Weights of a small mixture-of-experts language model, trained from scratch on English Wikipedia.
Size: 14 layers, width 448, vocabulary 32768, 102M parameters.
Training: 512M tokens, 5522 steps.
Below are experts of layer 5 (counted from 0) of a mixture-of-experts language model. Rows are named router (the router's row for the expert) and show model dimensions 320-383. Each number is 500 + 25 x the weight over its row's rms, rounded and kept within 0 to 999. Numbers have three digits each.
After each expert's rows: a language model's description of what the expert responds to; "gets" lists some tokens that make up at least twice as much of what it gets as of all text. This comes from a sample of Wikipedia text that the model never trained on. Tokens count by the router's weight.

# expert 14
router:475517498466540462526500529526518495503535460520484515487505522509517471505485537547506484488503480473518477523434528502538501468477515541487524508447482509505526535535478520484490479437483514
Description: Nationality adjectives and country terms before politician, ministry or footballer, such as American, Russian, Iranian, U.S., British, former.
gets: " American", " British", " French", " German", " Indian", " U.S."

# expert 58
router:464499493471459466508513419497505499488522470468544463504487486524495519461465523499501517433510480449498506483484530471509503474511490518490543513488500500523486473508450490517503477503495488
Description: Mainly of after nouns like Corps, List, part, member, and to before verbs, plus from, with, between, which.
gets: " of", " to", " from", " in", " that", " with"

# expert 15
router:506504543477473551542480479472457550479486527455536476475519509476486537514526477521531494502514517520437511437500469489535494495444530503502489471507493472532525548480525511508566532488536504
Description: Nouns and determiners in political and sports biographies, like term, election, similar, season, the, its, plus table pipes.
gets: " |", " the", " its", " an", " his", " /"

# expert 59
router:505570530526469508533539506524502514518494511514475530435472504492459485458487516502458463472449518485531525550548501485491513541522445497451510511491519486501509431462490526508482485473515489
Description: Word-internal or final pieces like -ion, -er, -ers, -ing inside longer words (Union, Region, engineer), including non-Latin script fragments.
gets: "er", "ion", "ing", "ers", "en", " in"

# expert 42
router:530493472452496501566492504494483482528497459521506507507543516526525481551512508508500482507527522495482473510481547496486489486516451521531481497470494504506538484467516498549512547505485473
Description: Short letter pieces inside or starting a word, especially sp, pr, qu, c, w, R, as in work-sp-ace, finger-pr-ints, Mc-Qu-illan.
gets: "c", "qu", " Sp", "w", " one", "p"

# expert 10
router:500487525482470507516493497542521545485535471472513482529533529524492551539521493510472481474520480521453481496474486498454528444502487499514502523511470494513494520552461478525523441473467518
Description: Digit-plus-comma tokens and commas inside large numbers or year lists, plus pipes in election and sports result tables, such as 1,9|6,|781.
gets: ",", " |", "8,", "5,", "6,", "2,"

# expert 41
router:503547486527505467491514481523491484522535533496528535493521513530475521505427489474523512539470487481522518539482536508521459464479505483499508479508460485496495506531463501509514530464458507
Description: Place words with a following comma in location chains like "Fars province, Iran" or "Carver County, Minnesota", plus compass words like north, south.
gets: ",", " County,", "a,", "i,", "e,", "o,"

# expert 25
router:500491475577512511487484507478491515470510486461498461522497507540470519515504491472501469518475456513464475493486463498466494512527518467480516482526502496493495513487508504491473471494511517
Description: Tokens in footballer stat tables, scores, heights and coordinates, plus Portuguese and Spanish name particles: dos Santos, 6 ft 10+1⁄4, 0;, Maccabi, °.
gets: "\n", " V", " ft", " 0;", ".0", " "

# expert 20
router:477557473491528529513517541534471511492534531512517513503494532504494521518504511488554469497505463521505491451524485519502511521486488462481491495504550471486477510511508490515479474486509468
Description: Plural word-final pieces carrying a comma in lists and census ethnic breakdowns, such as Romanian-s, Catholic-s, es, plus table line breaks.
gets: "s,", "\n", " |", "s", "es,", ","

# expert 49
router:486521498478522465494497495510515513526484504498492476491500494470527521455506489520515484505526477483525532521514449530528547501433492525491481431547474508520485530448520524480505549494538484
Description: Pipe separators in discography chronologies, election results and taxonomy tables, plus prepositions like of, by and on in prose.
gets: " |", " of", " by", " on", " with", " to"

# expert 24
router:504494507463495458523549478461506504532532539489505458511505513486494513480458486516521508489535503513505529543542488522515524465478477469518478526503448490501545479485527512509527517498509489
Description: Line-initial dashes and line breaks starting infobox fields such as Key people:, Occupation:, Hubs:, plus units like cm and ft.
gets: "-", "\n", " ", " /", ":", " ft"

# expert 53
router:460524510456521487488498514524474498491461501533511526540460480553485511517459547488488534467490489522499465465469526558508494514507470526523490542552460517496485480503478504491517486504474499
Description: Single-letter initials with periods in personal and taxonomic names (A., J., G. Sathiyan), plus hyphen bullets starting list items.
gets: "-", " A.", " J.", " C.", " S.", " M."

# expert 5
router:533511503487477487480479497518469474522485528494522480519568514460509531521477487489500489508518511516500520497514539511455479482512478504504480457543472512496471464457511488482468473490469473
Description: Colons ending field labels in infobox-style lists (Release date:, Jurisdiction:, Formed:), plus slashes, "de", and hyphenated compound pieces like black-and-white.
gets: ":", "s:", " /", " code:", " date:", "-in"

# expert 63
router:495533501482489520497460491524511534480536505538501533512459538529521470504503522510483495502478502512438495478502475455522532529515546502483523449511495503473446565518516483504485505507464516
Description: Closing parentheses, brackets and braces, often fused with digits like 3), plus semicolons separating list items.
gets: ")", "),", ";", ");", "]", "}"

# expert 60
router:472496465491495468483455458498506503539533525474512519479495488544492470498520522517485512516514488488534511524477509526531463508509522502506518508454531519485487483495479500481523486496471535
Description: First names and surnames like David or Christopher, percentages and decimals, and LaTeX or code tokens in formulas.
gets: " of", " and", " that", "-", " 2000", " David"

# expert 29
router:491468492488482491499469496494505459501446521472539491455523451491476439534478518510482558490532533494525550527477508506413479529508484548488510473511480513482487491460459490456534504505486503
Description: Common function words of, the, in, by, with, for, especially in image captions and list entries like "Stulbach in 2016".
gets: " of", " the", " in", " on", " as", " to"

# expert 32
router:440456499515487526512511495479475447552468492517518523481501487448492500465479490529507486474535479480531484514514478508505556485507489533498534478526483498527470496476545507496496543488562453
Description: Closing == of wiki section headings like See also, Career, Early life, plus line breaks and headings such as Area after infobox data.
gets: "\n", " ==", "==", " in", " career==", "==See"

# expert 55
router:475502492493476519498501457569466505499500507485489484518480494472560533531498499529528529456528465516480504510461510505503498528470529536488549473525483524504490528494488450469482532560471523
Description: Pipes ending table cells, table divider rows, and list connectors in prose such as etc., and, or, commas and semicolons.
gets: " |", " and", ",", "\n", " or", " etc."

# expert 36
router:538511519478551557499525473538505519488518519543492509479526518485484528513497495556523516486491501524493483482517532490474501502482489534509510478540479527494481520540511523489506521530514474
Description: Pipe separators in Wikipedia tables, mostly right after a row number in lists of historic sites, players or records.
gets: " |", ";", "\"", " -", "\n ", "\n   "

# expert 45
router:508505513485516502483474512482507534532471494506507485503510525530475515513520537470520516541479498527517482494531514474504514485476466455483512475489504480488520511472464518507481491510503530
Description: Verbs and function words after to or not, like how, able, own, take, plus gain in election tables and alone in census text.
gets: " how", " able", " to", " that", " gain", " on"

# expert 39
router:540512497499539502511527502547439499477496484511469474478497498422514498506527500519500497450485467472522524481466523497530478464497518497490521519519510528487495494486524508513493529525467459
Description: Word pieces in foreign and Slavic proper names, like sky in Cherlaksky District, si in Psi, plus opening parentheses.
gets: " (", "i", "k", "j", "man", "uk"

# expert 38
router:497496504491527571550482492484484508456526489506570469523507549517556524488535467509505440507518488507428538495502454469512527520470504484491533504525498536524514488531535501573489481528523469
Description: Digit pieces, year ranges and table pipes in stats tables, discographies, census incomes and schedules, such as 12, –202, 2022.
gets: " |", "\n", "12", "ur", ":", "14"

# expert 50
router:478505476545521517491523498465540521513471503504495543484549500521491552495520510460514504500538515491522526488495489493495492541497531539462497505461520513518512522464473478526466508527497476
Description: Forms of be and nearby adverbs right after the subject, such as was, is, were, been, not, also, more.
gets: " was", " is", " were", " are", " be", " been"

# expert 57
router:494507511502555511483476501489469471548476444516503534542472544526471495490452502479511505530521516504484512545534538479521483521459445507536499454447478497499440485486462502487513483513501506
Description: Verbs of movement, departure and use in narratives, like traveled, returned, left, moved, used, took, back.
gets: " from", " used", " left", " moved", " use", " returned"

# expert 51
router:489468473504477518504507476459505474505503518493485524478518526500541479495516463504490515486507530515519521449547473496523488509508492450497533528509518506480486528550563499529500474455484553
Description: Syllable pieces inside foreign names, URLs and non-Latin scripts, like un, ran, ang, ong: Starunow, Kranj, Qax.
gets: "un", "ind", "ran", "yl", "hen", "yn"

# expert 21
router:472516494435495539474508500485501503483573537474505486467512511519513519448492523481489481504523513508505482471494458513497478515474480536513511509461485481498532491542495475519464525511481489
Description: Prepositions after verbs of locating, studying or playing, mostly at, also between, near, around, including: educated at, located near.
gets: " at", " to", " between", " At", " including", " from"

# expert 18
router:493493534460512523522535498490498479510481449497513487484493442469514519477482478494517514480498541509521533501523479530495482484438465489496527468488496449503461493483539453512506541499538508
Description: Of, and, for, at inside names of universities, museums and institutes, plus arts and culture words like collection, cultural, Solo.
gets: " of", " and", " for", " on", "-", " in"

# expert 48
router:489494494503428514468480497481531479447508551467531468480500541515482504468502506494491521519539494483488543505420495518540503530482476524468483476494541496477494542510524506549517515510456468
Description: Prepositions and conjunctions introducing a phrase in narrative prose, such as after, during, among, over, than, before, by.
gets: " by", " of", " after", " during", " with", " before"

# expert 52
router:514459497477507517479490451508491493479488514542502543513448513477552496502528480543531518485510540482519495505496508507502514515454493548501520464482480495518479499463499497478478533502547454
Description: Endings of romanized Chinese and Korean names like Ye-ung and Se-ung, plus word suffixes (-arian, -ite) and connectives of and and.
gets: " of", "ing", "ed", " and", "ung", " on"

# expert 22
router:487501518466507525466499479536438491490507505531478517517474536488497474471499476520474526505525491516459489554465531468512510499535519500522513483498473481549461509528481507511499504500488487
Description: Line breaks and pipes ending a heading or name just before a table row, e.g. a ward name before | Party |, or list-item breaks.
gets: "\n", " |", ";", ":", "ad", "d"

# expert 34
router:525488528479490527523456495504515516481539517520491494495493483497515547522520506526521509482516529540499502449523480522484497489446452513474497467524480507509452544482550542482507545503490483
Description: Pipes after episode numbers in episode tables, line breaks after sentence ends, and list dashes opening a new item or section heading.
gets: " |", "\n", "-", " where", " -", " that"

# expert 30
router:504494537479484526500460518501487463523517483526506496501492474486476522508502535470525538536518480527497469513497538542508473492492496526544470515478476516502524517490481490531556528525463509
Description: Words after the or a that precede a noun: old, new, former, current, original, young, many, some, and the itself.
gets: " the", " new", " old", " former", " of", " current"

# expert 43
router:468484532472459487550507512528496485472479492486507509517462485443466485525529494496490498489487495512464495508534465501504524494524462480487465499525478473495472515482510534481509524497465508
Description: Backslashes, braces and dollar signs in LaTeX formulas, such as \frac, $\tanh, \end{align}, plus line breaks in infobox lists and opening quotes.
gets: "\\", "\n", " \\", " $\\", "^{[", "{"

# expert 13
router:547483457500511535493522506548498460528533520527456529556486482519546507574489464494506492530541499523549477520485497516494491499505516472469508490514507504513489479477482490532499448504524486
Description: Nouns for relatives and people's roles, usually after a possessive in biographies: his father, her mother and brother, the son of, politician.
gets: " son", " father", " mother", " daughter", " wife", " brother"

# expert 16
router:474463498486490511493526503533482494455509475527476521461529512503508502516470530479532490447549511495501494525479495512510512488521525477519473481489508504507538521492546478478507509513511478
Description: The articles a and the after prepositions, single-letter word starts such as m(ine), m(alls), h(ouses), and decimal .5 in climate tables.
gets: " a", " the", " m", " ", " B", "ing"

# expert 19
router:488507478492508473480500490517515503539493461513500501511461479480468480478506501508499501493509555454504478492443499490499496511491477528535493487517479519515465471440536492450490512495531522
Description: Adjectives and first words of multiword names or fixed phrases, plus some the, of and in: Great Depression, New York, Black, Un(titled).
gets: " Great", " New", " the", " part", " Black", " D"

# expert 46
router:525456517509519470483496492497529515569521490489502509494471468486532479504488482504493531472510504525556528521513532544473514494502494505448506491558491468500450569440477508471515510502504535
Description: Words in infobox or list fields, such as OS before grid reference, Date, Species:, plus assorted word pieces like master, source, c(redited).
gets: "-", " by", "y", " OS", "ro", "="

# expert 11
router:513478510471526494463494488495530506476554502520516501487513493460461514518502528547532482529523523542520530471493514525531519500526479493495487478504519482486513576532491543538539521477447511
Description: Conjunctions opening a new clause after a comma, especially while, and, after, although, plus line breaks ending table rows.
gets: " and", " while", "\n", " While", " for", " with"

# expert 6
router:454476493481486523535456474492506493472537471502544444495503519476499556467498513538515478466497482488491481462503445467507534469485438540500504476501487498516513497502520488492493441488500514
Description: Subordinators and prepositions like by, when, if, with, plus table pipes and blank cells in chart, gene and asteroid tables.
gets: " ", " with", " by", " to", " as", " when"

# expert 9
router:454518500508491571540467541509488499493537490486517477491484531465514531545527467513518471476516508504482510483512427525522519533471482483490491456497518474481472505491517493527514543493546465
Description: Line breaks ending a sentence or title before a blank line or section heading, plus == heading markers and coordinate symbols.
gets: "\n", "==", " ==", "===", "m", "v"